Experts of a small language model: width 160, a sigmoid router.
Below are experts of layer 2 (counted from 0) of a mixture-of-experts language model. Rows are named router (the router's row for the expert) and show model dimensions 80-159. Each number is 200 + 20 x the weight over its row's rms, rounded and kept within 0 to 999.
Before each expert's rows: "mostly gets" lists some tokens that are sent to it at least half of the time. This comes from a sample of Wikipedia text that the model never trained on.

# expert 56
mostly gets: " team", " ra", " school", "ge", "way", " area"
router,204,186,216,206,209,223,210,246,219,229,190,192,203,164,190,182,185,216,171,203,172,191,184,221,222,163,226,234,211,212,187,201,200,186,186,171,187,215,223,251,204,174,189,172,193,171,209,191,182,199,176,203,202,241,211,180,176,184,207,222,186,185,188,224,196,173,211,217,199,156,238,200,173,181,206,206,208,187,214,225

# expert 81
mostly gets: " (", " =\n\n", "\n\n"
router,194,207,215,242,248,175,194,224,206,186,169,202,167,191,234,216,185,203,227,186,212,213,195,213,191,223,193,194,171,237,216,163,204,184,195,182,227,195,207,201,229,250,187,215,186,220,211,182,186,190,164,218,210,193,210,194,176,221,215,188,182,173,193,195,193,202,241,219,207,190,168,194,220,198,174,165,222,199,181,201

# expert 67
mostly gets: "us", "ag", "ot", "ou", "ab", "ac"
router,171,148,205,204,203,221,210,255,221,222,181,207,212,180,175,206,193,210,227,226,176,193,239,187,188,234,198,185,191,207,176,206,192,186,225,188,220,193,197,209,195,185,192,200,190,238,226,226,170,201,206,177,198,158,184,183,217,215,187,235,201,191,178,214,229,215,211,199,219,211,219,222,205,195,180,164,171,205,191,170

# expert 34
mostly gets: "up", "ations", "ation", " up", "resent", " disc"
router,195,192,212,225,182,197,202,241,172,190,206,174,203,197,213,209,177,199,219,195,202,214,179,190,211,185,183,179,202,220,232,203,202,198,144,212,164,181,192,193,208,218,182,182,182,194,223,189,199,192,186,186,178,194,211,222,212,192,170,172,193,222,182,223,184,189,210,203,195,201,223,205,208,198,236,188,220,236,209,180

# expert 65
mostly gets: "ne", "res", "ild", "ann", "rans", "ille"
router,182,202,185,212,183,191,208,242,194,224,211,213,179,215,226,191,167,212,199,213,184,199,205,211,224,212,210,184,210,199,189,203,214,205,195,198,194,188,193,228,174,181,206,203,202,197,206,222,182,211,166,188,230,194,175,180,183,192,187,242,161,221,167,188,215,193,209,231,191,173,172,225,186,172,182,228,209,207,217,182

# expert 69
mostly gets: "or", "our", "se", "ous", " The", "The"
router,183,178,197,230,177,181,216,232,194,198,230,216,230,201,228,169,215,216,189,217,204,189,210,216,197,185,230,200,179,234,214,162,213,199,181,172,249,197,205,184,196,176,188,201,206,184,186,163,182,194,189,182,180,175,203,160,233,200,189,184,197,203,152,225,183,191,225,172,190,219,213,195,193,204,213,185,211,192,205,167

# expert 15
mostly gets: "i", "a", "u", "av", "ta", "ma"
router,176,212,188,228,215,176,185,240,207,173,216,179,205,192,224,201,181,202,212,226,212,168,227,202,229,179,184,204,207,220,202,176,173,210,259,159,215,214,205,204,191,240,191,192,210,196,189,209,194,207,217,199,205,177,222,203,185,185,213,198,197,173,198,208,210,175,218,220,197,170,194,192,201,159,197,178,218,156,218,228

# expert 75
mostly gets: " V", " I", "I", "V", " U", " Al"
router,171,195,210,217,249,218,179,251,219,185,200,194,212,200,183,187,196,180,185,195,234,212,201,168,228,208,197,191,205,209,171,160,198,186,162,189,212,186,219,230,199,196,178,211,185,203,201,197,189,202,203,210,224,184,231,201,186,201,174,232,212,191,169,209,236,188,231,166,207,163,223,206,214,181,223,186,213,202,162,173

# expert 23
mostly gets: " in", " a", " within"
router,238,195,220,216,213,204,213,230,196,167,192,203,169,182,207,199,185,172,180,200,189,163,217,198,156,191,194,182,195,202,231,174,172,213,185,184,182,209,200,186,169,204,237,193,242,205,208,181,175,175,240,180,229,178,175,203,202,183,191,205,203,192,177,186,173,210,213,216,169,188,189,207,186,169,211,191,189,180,239,209

# expert 80
mostly gets: "er", "it", "ie", "ir", "her", "ee"
router,194,207,182,179,201,174,186,245,217,198,263,202,207,184,204,218,135,230,220,212,199,192,186,212,207,192,204,204,199,209,199,198,190,173,183,168,193,191,220,195,207,200,226,192,174,224,209,190,191,202,224,191,165,225,185,147,216,186,199,217,166,187,198,179,237,187,232,194,166,205,192,188,173,184,200,157,207,207,228,205

# expert 51
mostly gets: "2", " res", " be", " bu", "ty", " go"
router,195,189,233,208,205,181,202,233,233,201,226,192,184,201,207,212,208,175,198,200,203,192,187,217,218,187,166,212,175,196,207,174,173,207,200,168,234,152,197,212,213,189,188,211,181,176,197,186,224,186,199,147,183,210,237,193,231,197,188,235,190,187,161,187,210,177,209,214,195,156,175,188,176,186,214,198,205,211,196,219

# expert 46
mostly gets: ".", "ern", "ence", "era", "uary", "iz"
router,232,169,181,241,224,163,216,234,190,175,231,187,178,225,215,207,181,223,206,214,178,176,172,207,193,186,157,201,202,185,216,192,190,165,209,163,192,180,204,192,213,229,179,205,212,185,182,175,198,170,207,188,188,211,195,186,233,203,206,200,177,188,157,190,227,181,218,192,233,183,212,212,189,193,173,199,182,208,190,178

# expert 55
mostly gets: " cl", " b", " north", " c", " s", " pe"
router,219,219,218,183,181,160,230,261,189,211,177,218,178,180,218,221,205,197,197,202,250,214,200,221,209,194,183,191,157,196,206,165,219,185,197,190,227,174,210,186,203,170,251,217,220,177,196,204,177,196,213,184,186,217,164,174,203,201,204,234,199,184,191,180,225,204,216,215,213,182,179,202,194,176,199,180,210,209,226,199

# expert 94
mostly gets: " his", "ton", " her", " him", "other", "ower"
router,203,203,212,202,176,234,205,234,204,187,203,175,175,210,215,218,197,220,188,219,196,228,211,191,203,220,202,190,193,179,220,200,161,218,173,213,179,238,202,164,203,203,185,182,161,171,212,219,187,198,209,187,205,211,214,200,201,177,188,197,200,175,189,208,171,180,222,212,205,199,239,197,205,172,178,187,224,213,219,156

# expert 3
mostly gets: " at", "===", " Sh", "==", "^{", " Park"
router,217,180,229,197,213,173,196,234,204,158,180,202,201,203,223,232,189,212,195,204,221,211,176,182,219,196,170,196,187,203,220,200,191,193,225,180,200,201,202,278,199,184,214,217,172,199,213,192,203,214,235,203,196,206,229,172,214,184,188,190,196,185,183,222,174,191,211,174,174,178,209,201,199,188,194,162,198,207,207,167

# expert 86
mostly gets: " /", " both", " by", " &", "ored", " -"
router,208,221,164,184,208,186,161,231,178,174,199,191,193,204,205,193,198,227,220,234,224,229,184,204,226,156,199,204,186,218,200,155,173,193,177,212,191,186,194,205,200,192,202,194,202,202,215,220,198,178,192,191,167,186,203,222,197,205,172,177,208,217,237,185,227,215,242,209,198,199,166,230,177,164,216,172,179,200,186,185

# expert 77
mostly gets: " one", " two", " $", " four", " three", "ure"
router,219,212,193,235,246,196,166,232,195,200,194,187,172,194,220,213,185,206,195,209,192,207,211,195,212,190,201,191,176,207,175,168,199,203,182,184,232,199,194,186,153,191,235,215,237,205,192,208,192,198,198,218,196,182,202,206,197,200,191,190,199,205,184,183,193,196,222,202,214,238,234,219,194,175,216,171,181,190,210,210

# expert 88
mostly gets: "f", "ch", "m", "z", "c", "st"
router,205,200,151,159,199,213,219,238,186,199,210,187,207,194,217,175,203,197,177,180,200,154,186,160,230,202,170,208,216,222,208,221,189,186,200,207,225,203,203,210,223,216,213,179,190,195,185,179,246,187,191,184,198,225,208,189,213,219,244,226,167,161,211,180,220,194,226,208,179,185,211,191,192,197,199,154,168,212,202,203

# expert 0
mostly gets: " of", " to", " for", "cess", "ince"
router,142,189,219,155,215,208,154,228,206,215,219,199,190,193,233,175,185,215,199,189,188,196,198,198,238,178,172,220,170,194,227,186,191,195,180,193,214,139,181,201,180,221,186,207,200,181,190,174,195,191,202,193,177,193,225,188,179,175,199,215,205,186,170,169,199,193,230,208,189,177,191,206,191,208,180,187,216,239,213,186

# expert 66
mostly gets: "===\n", "===\n\n", " ===\n", "==\n\n", " ===\n\n", ":\n\n"
router,212,198,186,206,215,205,204,227,176,221,224,162,193,170,206,188,175,171,171,222,189,186,208,193,196,195,208,236,157,193,227,197,179,190,161,212,187,177,198,219,190,200,174,187,212,176,220,216,184,195,191,226,209,190,198,196,206,186,175,207,196,199,208,207,213,182,226,192,214,181,189,228,160,208,207,175,187,203,220,226

# expert 87
mostly gets: "ic", "ist", "ical", " rec", "ite", "ount"
router,194,194,190,189,206,226,201,244,250,217,187,181,197,183,192,215,165,228,195,206,167,188,228,213,182,201,177,180,183,181,247,216,200,188,171,210,219,164,190,175,188,221,225,195,211,240,172,192,181,195,202,184,191,216,191,208,228,175,201,212,192,205,199,215,229,195,199,191,190,213,204,206,196,168,182,187,209,200,207,204

# expert 83
mostly gets: "ri", "ry", "re", "ro", "ron", "rit"
router,187,242,227,191,200,211,199,246,212,190,231,231,181,231,210,185,172,176,185,173,206,195,184,221,205,191,195,201,162,200,226,167,238,214,184,181,181,181,187,178,169,184,192,177,202,179,193,184,189,220,194,175,204,228,190,204,198,245,200,232,224,184,198,200,223,185,223,205,170,208,202,205,216,142,200,217,188,196,195,189

# expert 12
mostly gets: " city", " League", " Cup", "ference", " against", " population"
router,177,219,206,190,210,216,245,236,181,230,197,206,159,158,249,210,189,216,179,193,192,213,195,193,177,179,205,209,213,194,221,176,157,170,194,246,199,213,195,213,206,207,183,187,185,184,173,177,187,210,185,195,195,207,153,187,190,209,222,214,198,195,198,163,196,219,175,220,234,177,202,235,204,178,221,184,175,197,208,194

# expert 70
mostly gets: "b", "p", "pp", "ip", "P", "-p"
router,228,238,184,185,185,186,171,261,199,217,225,195,171,187,208,208,237,194,204,182,180,195,240,185,210,190,166,218,206,204,193,174,195,195,237,181,188,202,179,210,175,247,195,224,199,204,247,199,171,217,213,196,194,230,238,206,229,193,220,187,174,187,164,204,229,170,190,200,192,200,210,186,219,192,152,150,205,194,193,202

# expert 6
mostly gets: " who", " where", "row", " while", " but", " lead"
router,220,218,179,189,207,202,196,229,178,166,206,198,189,209,222,215,200,213,209,158,208,198,204,231,177,203,175,188,171,210,197,191,214,209,175,182,215,192,226,194,174,201,204,214,196,182,225,214,203,159,227,202,173,244,230,164,200,205,183,208,185,201,179,191,214,181,207,170,191,192,173,192,204,174,173,190,203,200,197,202

# expert 35
mostly gets: "stit", "ctor", "ality", "inist", "ural", "artment"
router,216,205,232,212,191,195,211,246,159,223,208,172,158,161,234,214,199,226,137,201,203,178,196,181,225,185,189,173,204,215,225,205,209,180,193,198,185,216,148,206,190,203,196,211,220,219,174,228,192,222,193,224,180,209,217,166,212,191,186,199,179,190,188,174,241,179,222,196,221,208,183,205,187,187,203,198,202,204,189,202

# expert 79
mostly gets: "7", "8", " oper", "9"
router,203,197,206,174,216,165,212,224,169,180,214,177,204,199,202,214,214,241,187,210,218,210,181,156,240,213,184,196,197,233,227,190,209,209,179,212,191,206,216,214,221,174,196,185,198,209,201,222,174,178,230,182,190,171,210,162,238,189,213,160,180,192,185,182,173,215,228,187,211,206,185,215,205,220,182,201,169,188,201,197

# expert 45
mostly gets: "if", "ic", "est", "ol", "ent", "ul"
router,177,208,198,186,222,185,169,241,220,199,219,174,208,210,225,218,208,188,214,196,185,186,187,211,233,227,188,178,193,184,222,208,177,192,209,186,226,192,170,174,188,199,215,208,236,221,173,195,211,222,223,189,188,162,190,179,218,196,203,234,200,214,191,180,181,185,188,227,170,249,212,203,221,148,165,166,189,147,201,187

# expert 68
mostly gets: "ain", " not", " other", "ther", "ood", "hen"
router,229,185,235,176,191,196,218,236,232,144,214,219,192,177,206,215,188,210,225,175,216,221,204,230,169,185,209,202,183,223,237,188,194,178,191,207,222,173,212,215,178,237,242,198,183,213,180,179,195,165,212,194,229,208,201,206,208,212,204,221,177,213,179,208,217,187,215,214,183,196,168,195,164,194,186,203,188,191,189,190

# expert 72
mostly gets: " October", " January", " July", " December", " States", " March"
router,193,208,180,188,219,209,202,243,220,202,207,189,191,178,225,202,191,193,210,249,228,181,174,185,191,178,206,217,185,188,213,207,176,173,177,205,198,238,196,227,197,234,185,199,209,187,215,204,189,144,162,173,195,160,201,205,185,210,206,188,192,146,198,153,224,198,193,203,209,179,227,207,229,181,224,197,189,213,205,170

# expert 22
mostly gets: "|", "-", "ay", "ard", "oint"
router,208,225,214,232,212,193,216,226,215,172,218,223,216,185,214,186,181,218,181,185,217,192,197,183,171,203,187,191,218,175,242,175,199,186,226,192,219,220,201,177,170,224,199,203,175,179,180,195,174,181,200,211,167,203,180,193,202,183,198,237,182,200,217,186,197,193,202,204,198,201,214,219,186,187,205,175,200,193,191,174

# expert 43
mostly gets: " from", " back", "rom", " ob", " left", "ept"
router,227,214,202,213,206,208,157,243,175,206,186,196,193,189,193,161,196,232,181,202,215,215,199,194,212,209,182,221,190,238,201,184,222,224,186,205,224,196,219,182,195,223,193,177,160,187,216,181,200,189,199,238,132,213,189,221,236,206,212,208,184,164,219,182,217,183,205,189,201,153,245,178,199,195,189,180,177,174,201,184

# expert 40
mostly gets: " New", " United", " new", " South", " Te", " York"
router,178,217,211,231,220,178,188,253,214,192,210,184,208,196,228,181,203,193,194,182,253,202,217,234,197,213,196,169,180,213,180,213,189,192,204,216,199,215,195,196,207,215,181,190,186,175,189,195,187,163,203,200,166,210,219,225,170,164,204,218,207,197,186,188,174,189,221,183,189,230,200,179,175,176,215,186,211,155,228,190

# expert 50
mostly gets: "ou", "ie", "é", "au", "ier", " Rich"
router,184,161,168,184,221,166,201,242,227,213,216,201,194,190,210,222,154,218,214,228,184,188,190,228,176,225,215,181,194,202,185,199,197,197,176,174,201,199,231,213,217,199,201,193,170,208,216,202,187,221,206,216,189,185,185,183,215,201,197,214,172,189,187,199,230,175,241,203,171,164,187,188,183,186,217,165,206,144,203,200

# expert 91
mostly gets: " In", "In", " on", " after", " during", " On"
router,180,229,198,214,231,197,210,235,209,177,230,181,201,193,234,196,194,209,218,183,199,218,231,185,184,185,230,207,182,184,223,209,153,175,179,180,205,197,219,156,196,212,203,220,217,195,216,209,186,208,160,202,192,187,195,196,222,184,170,197,182,213,200,224,207,194,228,194,228,185,173,191,187,191,195,185,227,192,188,191

# expert 14
mostly gets: ":", "ce", "″N", "ces", "):", "ms"
router,215,169,208,186,205,170,218,241,191,223,154,184,160,210,197,187,188,200,193,196,176,204,171,218,178,198,181,214,226,181,192,173,182,173,186,195,208,210,247,185,209,168,189,228,158,188,204,191,192,213,192,209,208,214,195,245,169,203,196,181,213,186,201,152,192,175,211,219,184,217,221,178,225,178,213,171,191,229,220,224

# expert 8
mostly gets: " K", " R", " M", " P", " G", " B"
router,211,212,189,206,212,185,191,236,212,193,173,191,215,186,232,216,183,211,168,176,184,184,214,178,194,185,191,203,202,227,175,190,182,166,201,193,177,200,218,217,190,209,186,170,185,193,213,221,216,197,234,200,183,173,252,162,230,206,203,178,184,169,216,160,200,184,212,187,214,186,205,193,191,238,204,163,203,202,198,191

# expert 19
mostly gets: "om", "im", "per", "ut", "ub", "ter"
router,194,220,174,223,188,209,182,239,214,206,209,206,217,207,199,218,169,161,220,207,223,186,212,166,229,192,172,185,206,212,199,200,214,191,215,182,212,186,186,190,166,138,203,218,207,185,218,175,240,203,202,194,200,207,217,191,206,155,166,207,221,188,183,201,180,194,201,183,161,216,205,211,194,208,243,174,168,175,179,194

# expert 9
mostly gets: " C", " F", " H", " E", " D", " S"
router,236,185,187,213,187,173,197,232,209,185,219,197,155,176,216,204,216,207,188,216,204,206,192,232,209,227,166,195,204,188,248,201,203,179,175,195,221,200,217,184,192,188,220,208,212,194,171,192,182,201,207,181,199,197,180,210,202,197,204,222,188,211,164,217,191,200,211,170,187,176,199,200,200,208,172,163,185,217,221,169

# expert 62
mostly gets: "A", ".", "E", "O", "F"
router,229,184,179,240,233,202,170,226,211,173,249,187,177,198,218,225,186,210,201,177,191,220,171,184,192,154,184,218,187,221,234,202,222,167,219,188,226,215,205,200,197,189,176,227,185,176,195,203,169,166,211,181,187,202,216,203,211,221,204,211,184,204,159,204,216,199,227,159,199,191,211,227,193,183,177,171,179,160,191,200

# expert 11
mostly gets: "on", "ay", "ac", "one", " de", "io"
router,189,178,195,227,194,215,233,248,206,208,209,219,172,245,181,204,194,178,201,219,196,211,194,206,173,189,206,194,217,203,206,175,167,187,183,169,210,175,190,213,210,192,179,187,188,198,164,213,179,139,217,197,177,199,212,189,199,215,179,210,186,199,219,191,205,209,246,217,220,181,192,163,147,175,185,149,200,225,189,209

# expert 89
mostly gets: "s", "ootball", "sp", "ball", " football", "les"
router,199,222,227,213,212,164,174,263,191,217,193,206,198,139,194,203,192,196,210,224,203,186,165,159,199,188,188,199,202,222,234,174,188,205,167,211,192,214,237,217,174,196,197,191,186,187,206,184,208,186,208,176,173,230,166,176,182,199,199,192,238,181,201,204,164,218,177,206,205,179,199,236,177,176,222,178,190,182,236,186

# expert 4
mostly gets: "ing", "and", "ep", "ear", " under", "eb"
router,211,201,184,197,228,213,221,239,236,188,223,215,202,167,219,215,238,222,216,180,213,202,181,164,211,211,181,197,202,218,215,200,173,214,190,183,190,190,213,196,204,214,204,241,177,217,203,201,189,165,204,195,198,219,217,205,250,176,167,192,174,191,202,206,183,180,185,190,178,136,197,218,179,148,234,142,216,194,217,197

# expert 76
mostly gets: "l", "il", "al", "r", "all", "in"
router,225,209,207,173,194,201,202,232,186,178,249,190,222,186,173,191,205,199,180,194,220,179,206,213,223,161,203,193,184,201,176,187,196,176,175,186,192,220,199,194,193,230,190,229,186,236,189,218,180,187,179,188,198,197,212,194,198,199,185,205,179,204,181,120,201,203,216,205,209,188,227,224,188,201,176,178,178,176,153,209

# expert 30
mostly gets: "ill", "th", "ast", "ank", "nd", "ath"
router,204,192,176,205,195,212,202,240,231,215,190,188,211,190,239,218,226,216,215,191,218,199,187,202,194,194,180,206,170,200,191,146,214,229,211,203,189,207,199,169,190,209,186,211,211,211,228,198,191,187,208,173,205,218,211,170,198,206,183,215,199,203,185,150,178,218,194,202,209,171,192,206,198,217,171,195,204,186,194,191

# expert 41
mostly gets: " Q", "Y", "R", " Feb", " class", " Cl"
router,204,218,209,206,233,185,193,267,224,150,196,197,180,228,203,200,200,218,206,192,167,209,222,174,202,196,200,203,210,167,200,180,233,233,192,210,185,224,180,217,184,197,196,189,216,232,193,189,160,197,192,195,239,155,201,214,227,205,201,210,181,206,204,194,192,178,199,226,179,209,202,197,192,210,180,181,197,216,189,158

# expert 17
mostly gets: "ol", "n", "d", "ell", "oll", "ley"
router,210,212,189,183,183,206,168,240,182,165,233,181,189,168,208,210,195,206,227,191,208,199,209,210,189,186,181,196,195,218,229,180,204,174,189,228,172,193,217,185,217,174,216,174,179,182,194,152,199,224,227,160,204,207,215,223,227,192,195,217,176,203,204,197,206,183,215,219,171,180,170,229,150,165,143,166,202,166,216,179

# expert 25
mostly gets: " J", "J", " inv", " disc", "2", "8"
router,188,200,232,247,219,204,197,245,196,201,185,169,236,215,222,219,176,195,203,206,209,196,185,190,164,199,164,201,178,186,216,176,197,213,167,179,186,187,218,192,208,191,157,207,230,188,191,219,226,188,196,140,216,198,219,192,202,196,187,197,168,219,190,172,183,179,226,193,209,198,180,200,203,196,179,213,172,260,170,210

# expert 71
mostly gets: " L", " Th", " T", " Ch", " Y", " St"
router,192,198,200,175,213,185,192,235,191,166,210,167,203,199,222,220,194,202,195,191,202,216,226,212,228,190,189,196,156,221,209,183,179,173,189,210,197,182,192,181,164,229,202,220,210,204,202,199,184,188,223,195,184,184,205,187,239,174,206,193,188,147,194,204,164,213,198,224,158,170,222,208,176,220,205,186,225,193,192,200

# expert 42
mostly gets: " all", " A", " All", " Y", " N", " D"
router,230,177,190,216,200,197,192,233,193,185,181,143,209,154,229,171,177,207,192,162,230,180,216,210,194,179,189,215,192,188,226,200,224,194,202,189,199,184,205,189,183,227,202,218,218,183,212,215,182,179,223,198,156,175,207,193,181,223,189,210,225,187,196,194,195,200,196,206,216,165,185,213,185,202,190,198,171,203,229,188

# expert 61
mostly gets: " the", "'s", " first", " second", " third"
router,216,242,206,217,217,203,229,218,234,195,214,196,189,186,222,213,218,203,225,199,209,200,220,200,222,187,181,197,195,180,236,184,204,182,214,217,182,212,204,185,183,212,181,207,165,190,196,234,187,186,211,199,209,185,169,191,229,220,184,197,193,185,184,168,214,185,132,182,174,195,191,214,203,231,190,180,186,124,197,184

# expert 33
mostly gets: "ra", "el", "ov", "ers", "ered", "iv"
router,175,210,200,200,211,191,185,236,203,211,220,187,186,171,209,207,209,200,187,236,252,192,163,187,213,197,169,166,206,223,215,194,221,208,185,199,183,201,239,174,175,225,158,188,203,194,192,186,171,192,217,215,191,157,199,174,228,203,197,209,170,178,156,185,239,154,250,223,215,194,194,203,184,168,201,195,204,185,211,183

# expert 82
mostly gets: " was", " he", " W", " He", "|---|---|---|---", " his"
router,198,201,180,174,211,249,202,238,211,189,221,165,201,203,206,185,155,224,160,225,230,192,225,233,195,208,211,194,215,174,178,176,183,182,188,194,201,206,196,236,204,200,189,192,182,202,167,191,218,206,194,195,192,218,204,191,212,176,198,194,160,167,168,213,238,212,189,197,178,196,193,226,185,177,180,176,206,192,257,187

# expert 24
mostly gets: ")", "),", ");", "]", ").", "\""
router,188,202,200,180,204,208,209,225,194,212,207,175,168,175,211,226,200,191,195,183,226,187,188,194,218,171,190,174,197,230,202,155,199,181,198,200,227,208,211,216,223,224,216,164,189,187,212,171,189,179,202,202,177,211,211,172,207,228,202,220,178,173,183,200,229,206,193,204,212,173,175,214,183,179,200,172,209,184,192,183

# expert 20
mostly gets: "6", "5", "}", "7"
router,227,181,195,207,220,186,181,234,180,156,207,175,208,156,204,224,228,222,183,222,220,196,199,186,174,154,215,180,184,194,228,197,230,188,150,172,203,189,207,226,198,224,202,190,191,211,199,234,203,174,213,232,221,180,185,191,203,204,199,190,176,185,233,188,250,165,183,209,219,211,224,189,213,165,207,183,195,185,231,224

# expert 18
mostly gets: " Re", " Cl", " Car", " Le", " Bl", " De"
router,184,197,192,183,216,193,199,266,222,206,207,184,182,210,204,217,201,252,180,215,210,228,199,225,206,198,195,215,179,181,202,191,170,185,169,180,223,164,232,198,232,188,207,199,188,192,196,200,163,222,161,188,177,189,202,177,194,174,207,229,231,243,185,175,212,208,203,203,229,221,216,230,192,210,191,226,199,163,201,171

# expert 37
mostly gets: "4", "5", " ro", "wo", " v", "ote"
router,190,170,217,217,227,191,193,244,185,196,199,223,154,170,219,177,198,190,186,174,159,205,221,193,211,199,216,183,155,198,184,194,212,182,210,200,177,238,203,206,219,216,206,180,190,174,211,187,188,163,185,205,249,191,187,182,218,191,186,227,210,214,210,200,211,176,199,187,185,181,199,223,245,160,178,175,196,180,221,205

# expert 5
mostly gets: "–", "-", "/", "-p", "-b", "-f"
router,244,203,165,195,209,190,200,233,202,221,214,226,208,190,206,187,188,200,183,176,218,176,198,213,170,221,133,166,184,213,217,199,190,228,213,177,206,211,203,206,180,207,177,215,194,206,199,226,167,200,188,207,170,181,209,200,180,166,200,199,193,221,205,226,221,143,197,213,180,197,238,213,209,195,200,209,200,185,178,177

# expert 52
mostly gets: "s", "art", "ct", "vel", "qu", "ug"
router,217,211,195,214,211,200,160,235,158,176,212,214,182,185,204,158,205,202,189,195,212,203,210,186,223,220,214,187,205,193,228,170,185,191,197,194,205,180,211,195,151,204,207,211,199,211,194,197,228,199,241,211,225,203,176,213,220,182,213,202,200,200,172,201,178,204,235,224,195,181,215,182,157,201,165,141,178,185,205,200

# expert 64
mostly gets: "ica", "ards", "na", "iness", "ks", "ats"
router,204,193,174,205,200,193,183,238,195,198,210,232,195,171,213,239,211,194,198,192,190,206,209,185,195,170,163,176,164,205,209,202,229,161,217,204,202,184,231,229,192,202,194,208,183,186,194,183,194,198,205,197,173,199,167,218,244,219,187,188,200,195,161,196,267,197,205,229,196,203,221,193,192,209,178,183,208,212,219,209

# expert 16
mostly gets: "o", " No", " Se", " Sw", " Ed", " Dan"
router,195,179,198,169,226,205,200,251,195,176,210,187,190,198,206,210,190,231,227,185,194,192,200,196,228,186,215,203,173,197,213,185,196,189,201,166,201,206,206,218,215,204,224,223,212,168,140,169,199,173,196,235,184,225,208,201,196,190,191,240,178,208,162,206,226,204,237,212,192,206,202,257,179,171,183,189,201,172,234,205

# expert 38
mostly gets: " that", " -", " who", " —", " which", " or"
router,210,209,206,179,191,187,186,231,216,194,204,183,198,207,231,204,183,210,217,240,232,209,213,199,179,199,242,206,162,154,216,177,209,193,175,235,207,178,220,201,206,191,205,190,175,189,183,216,196,184,193,188,192,224,210,188,209,197,228,182,196,218,211,177,195,204,227,162,186,187,221,185,186,208,200,144,213,204,224,193

# expert 58
mostly gets: "ud", "ord", "lex", "erv", "by", "od"
router,195,223,203,225,195,203,191,257,195,174,200,183,172,207,191,216,202,219,226,184,206,196,163,191,205,231,201,186,204,206,212,192,230,188,164,201,225,171,224,177,165,196,166,179,165,222,183,166,192,211,244,207,218,188,209,174,233,215,192,200,170,203,193,206,224,180,222,223,187,227,200,242,173,201,207,192,207,167,201,207

# expert 84
mostly gets: "R", "B", "D", "W", "F", "S"
router,192,193,203,189,204,206,195,239,220,210,218,150,203,211,200,214,259,197,240,186,210,179,168,219,199,182,219,215,213,209,204,179,186,191,253,198,209,211,187,175,174,189,220,196,191,180,206,236,213,184,161,222,214,218,201,188,190,188,224,197,190,196,217,201,192,199,218,195,208,185,200,194,196,259,169,205,183,186,200,216

# expert 47
mostly gets: "ur", "ar", "ad", "un", "am", "as"
router,179,219,225,201,219,210,207,238,202,214,187,197,226,224,209,214,173,192,208,182,219,173,189,159,209,186,191,188,182,204,191,195,182,190,173,194,234,202,204,206,188,247,201,182,208,203,226,187,154,203,227,198,186,185,220,234,231,220,203,191,198,220,192,207,191,173,180,193,205,206,163,221,170,213,210,184,198,187,170,195

# expert 74
mostly gets: "g", "q", "fl", "gr", "vent", " East"
router,204,222,208,190,213,187,248,250,188,179,198,170,157,142,247,182,222,227,174,193,191,203,205,188,197,201,178,231,188,218,202,210,189,206,194,184,218,208,163,213,183,187,195,234,210,177,186,192,212,195,195,202,174,200,212,212,217,166,204,202,174,195,189,162,239,173,241,224,201,191,224,203,199,201,177,176,176,239,186,221

# expert 7
mostly gets: "e", "ice", "ake", "ise", "ices", "ino"
router,210,199,219,216,231,200,191,233,202,213,220,195,192,172,217,213,192,205,200,197,210,195,189,187,207,173,201,242,227,190,237,182,203,205,183,203,196,195,194,166,200,197,172,246,194,231,177,225,184,162,177,208,159,210,188,175,211,210,190,204,208,173,209,183,214,204,222,207,196,186,240,176,200,192,209,207,205,209,221,210

# expert 29
mostly gets: " its", " her", " she", " it", " about", " this"
router,190,194,218,199,226,218,191,232,192,182,218,193,183,196,221,196,213,213,199,147,198,173,240,171,201,197,242,165,188,190,183,214,176,167,206,192,205,209,262,184,194,217,175,167,204,207,172,204,193,188,210,193,200,213,211,167,205,183,146,181,189,216,196,182,231,174,207,195,191,211,220,202,178,191,207,179,212,189,211,175